Experts of a small language model: 373M tokens.
Below are experts of layer 9 (counted from 0) of a mixture-of-experts language model. Rows are named router (the router's row for the expert) and show model dimensions 0-127. Each number is 500 + 50 x the weight over its row's rms, rounded and kept within 0 to 999. Numbers have three digits each.
After each expert's rows: "mostly gets" lists some tokens that are sent to it at least half of the time. This comes from a sample of Wikipedia text that the model never trained on.

# expert 13
router:501452409518477412560504484504608448489600476461523472435561419554512457499517461500484533482426522459425511535468529471447440550507436481412515519433477458553520469553543485520495472544589460391604488533458450529448457413533493541461550544506562414478534504385657472602423458605519533395439419642508585457590522551565512497519516416503593544532396437538505556449490567441510469448546
mostly gets: " won", " election", " Awards", " held", " played", " Cup"

# expert 5
router:531467573441478546461520538545444479517498488521505494472519481452524502580530485483457495490488544544432458566604547541447529518527451439340504442629489483480414475551471521555494555555452478505527535510519527495548534496411454485476396436442376526431412508473603435585489523596537524516505486536517552588458510534553526547580491518485561420462553452497443504497524557551465488520509
mostly gets: " government", " city", " University", " system", " film", " School"

# expert 9
router:421538438500599493489521488372511520439472517458484503591563501502536509523468501430449427496515493432441546488509406579529542493396452422446482471529429599444501529430488469553484502433555608423488461556450562497482522547515597584516483458478524525514518578564511537445412528502526600552493458492461427504418574369465442423494445497492477528552508554508483463500464517511524583528479
mostly gets: " Binomial", " Born", " Phylum", " de", " Soviet", " ex"

# expert 10
router:456533404561464512498539511494476426486440494398476477502465505444472453523549469507514512422556558557547486484449483478565543498616465476539401498505542508430484474583525575547499506528464538528506561446480562534486515575438477505577558550449513620518487512557442400509410492515483436501494555472565465548504496519411539510556547382471455529541526573430545493631486546391528513469587
mostly gets: " three", " two", " four", " five", " six", " eight"

# expert 2
router:458495493538530476417523490585479559479574541423530438510500466506459422536533505506519503523464480453421515485524458562411518440505532532474535488547492392481552503467496509447519524505491519521442494477481520529570543532542481496568492459417495494459439548439566487504539521515407535496549531513453549513594478507482515461533566435529508476547552443463537538478552510601441451444441
mostly gets: " —;", " |", " –;", "|", "|---|---|---|---|", "On"

# expert 7
router:461543572378449545460520495570485528548533455499413523452443525448467455468532450577579365397500529393512482451448549487414562508612480432443577567510486458517444483591475484521504384504527514445483508533602657450555490545486522477551442478442446486481502486471487475546545561443441570444527462502585534434510524539482426524504425502476479456544497551490454453458542547474444476526520
mostly gets: "″", " out", " un", "′", "ā", "č"

# expert 1
router:481536545572394484458501441489444610555516513542482588530508500500426489529397538451550428467484446491559602408509461516531526539555465526577569473613560513484477522453504526523531458542523549564476476521468502517449533453578597468518555512516546480444496454493423514465465521492597454413523465413488501530549516483453549479474525530581454458427572460501564508456478532483488460519438
mostly gets: " Gl", " Mc", " gl", "Ch", "An", " br"

# expert 3
router:577519573468597499476451541374429513532500483560488426470408482527567549468448579508559495485599419587496525489505492497627462587494504456604426454482503569453458513497453547546448483562427479488603551597558474500527490558404535539501433477528512577435480531497429554350525484490564471580550514494438469423475487515481532577454455498465460408515491601438542493570426518541479494397502
mostly gets: " t", " non", " cl", " human", " c", " gen"

# expert 12
router:624574454517433529516562501527529470490521526538436521515503540564470538556534504458376495429517558430539449540511475504579434505467445423602456555351537466525509516517450492509488451486442447489580476540440447413560495575429383339380529507565559458471424450469510576517626531419488494530432610405483471517436529483476519494515429602556506533440530434489528617490388447506541466499471
mostly gets: "See", " located", " See", " called", " Binomial", " •"

# expert 4
router:500485514474492500531538544520518469538578437576502535521559482507422575464483415565587548501455542438459479555460592573472555510519562479432488579514516607551631499465461437568541556532406469488494536439526532430449551420471474448546434411470501377463511472370515417523517576510444515484598462496473507561465529548393486523481488487486528517499517376438464439545529472489539510458510
mostly gets: "ical", "ica", "ini", "ley", "idae", "berg"

# expert 6
router:439521492432521592510546485404569561503419502561477482538452574537568453505556423488558434611566524595516436445455473494448527502417474610476464486437529459578588491469588581412620468476474441546516520434502559427519468454512468538585532492541552471507458441580476455471475545487530523484544517567514520567565518543558509541453562422533462476504539469475415480526492397527537525467503
mostly gets: " John", " William", " Yes", " Michael", " David", " James"

# expert 14
router:392549490444545418462379498643476535496434504479533401353554544501463524500515450496405499523509365531563452574536555462540529522466541520548500516530439518392446477554463554489538517497544458478446487570511426486535431497571509595467505610459518508500613491564412527469440449546519462556456492498469414478470520535591460534486564489433452547464573450565456450526530547447541475512500
mostly gets: " P", " G", " W", " K", " M", " B"

# expert 8
router:542491576455516522544519388427535469430530506462541571540515395577628533491430504628535528506493499433524514510424471458411496408451521505587461541537484513407507458514546477497499611505472531475481401412508420479520567623508464485497501485509501658525508469490423465529563546591445492561429418437557477517505550486607451442485566559513454558440409459495578550516535441517484500469600
mostly gets: " that", " this", " been", " his", " some", " but"

# expert 0
router:480425555481593404543484585481519453487465505421505555571497490482441524463430575526502486455454406428572454482421471553532481482523488473533527504502498476563409490424538434496507461485596533548446453472470468641482538544592551480453563559537390486521531439568528532498611441498542442465527504397513470482484426524474540590403543574527492532515444514535570620472438506427468503516518
mostly gets: " ==", " ===", " =", " &", " Website", " Best"

# expert 15
router:524431513452454591598532522489552472495507469513425466483510509503514408503479580504459537539463582511570503540496501472557517414507570475568466493485492484477520557453516470460495493410492493526512514511524481512431549414474464560417503525472534411577616559539455475488460385453559428487451486602423527408491450442500531510625497470467483439542445615555501509520432543601451485576471
mostly gets: " St", " f", " d", " c", " l", " v"

# expert 11
router:492460376589461514456428553541458511490530519542473481551494494412471517397606496524447665491521552487484496501487499381482434523466583537527515557422485462520463463464559490494449547431488491565461436491503537530502467474474449520553579462589508520525412366536386520526508487437506589428497535548494448505551448484457478515523458506437520480501542514493552452446524445457429509572432
mostly gets: " Grand", " Won", " Nominated", " First", " Candidate", " Votes"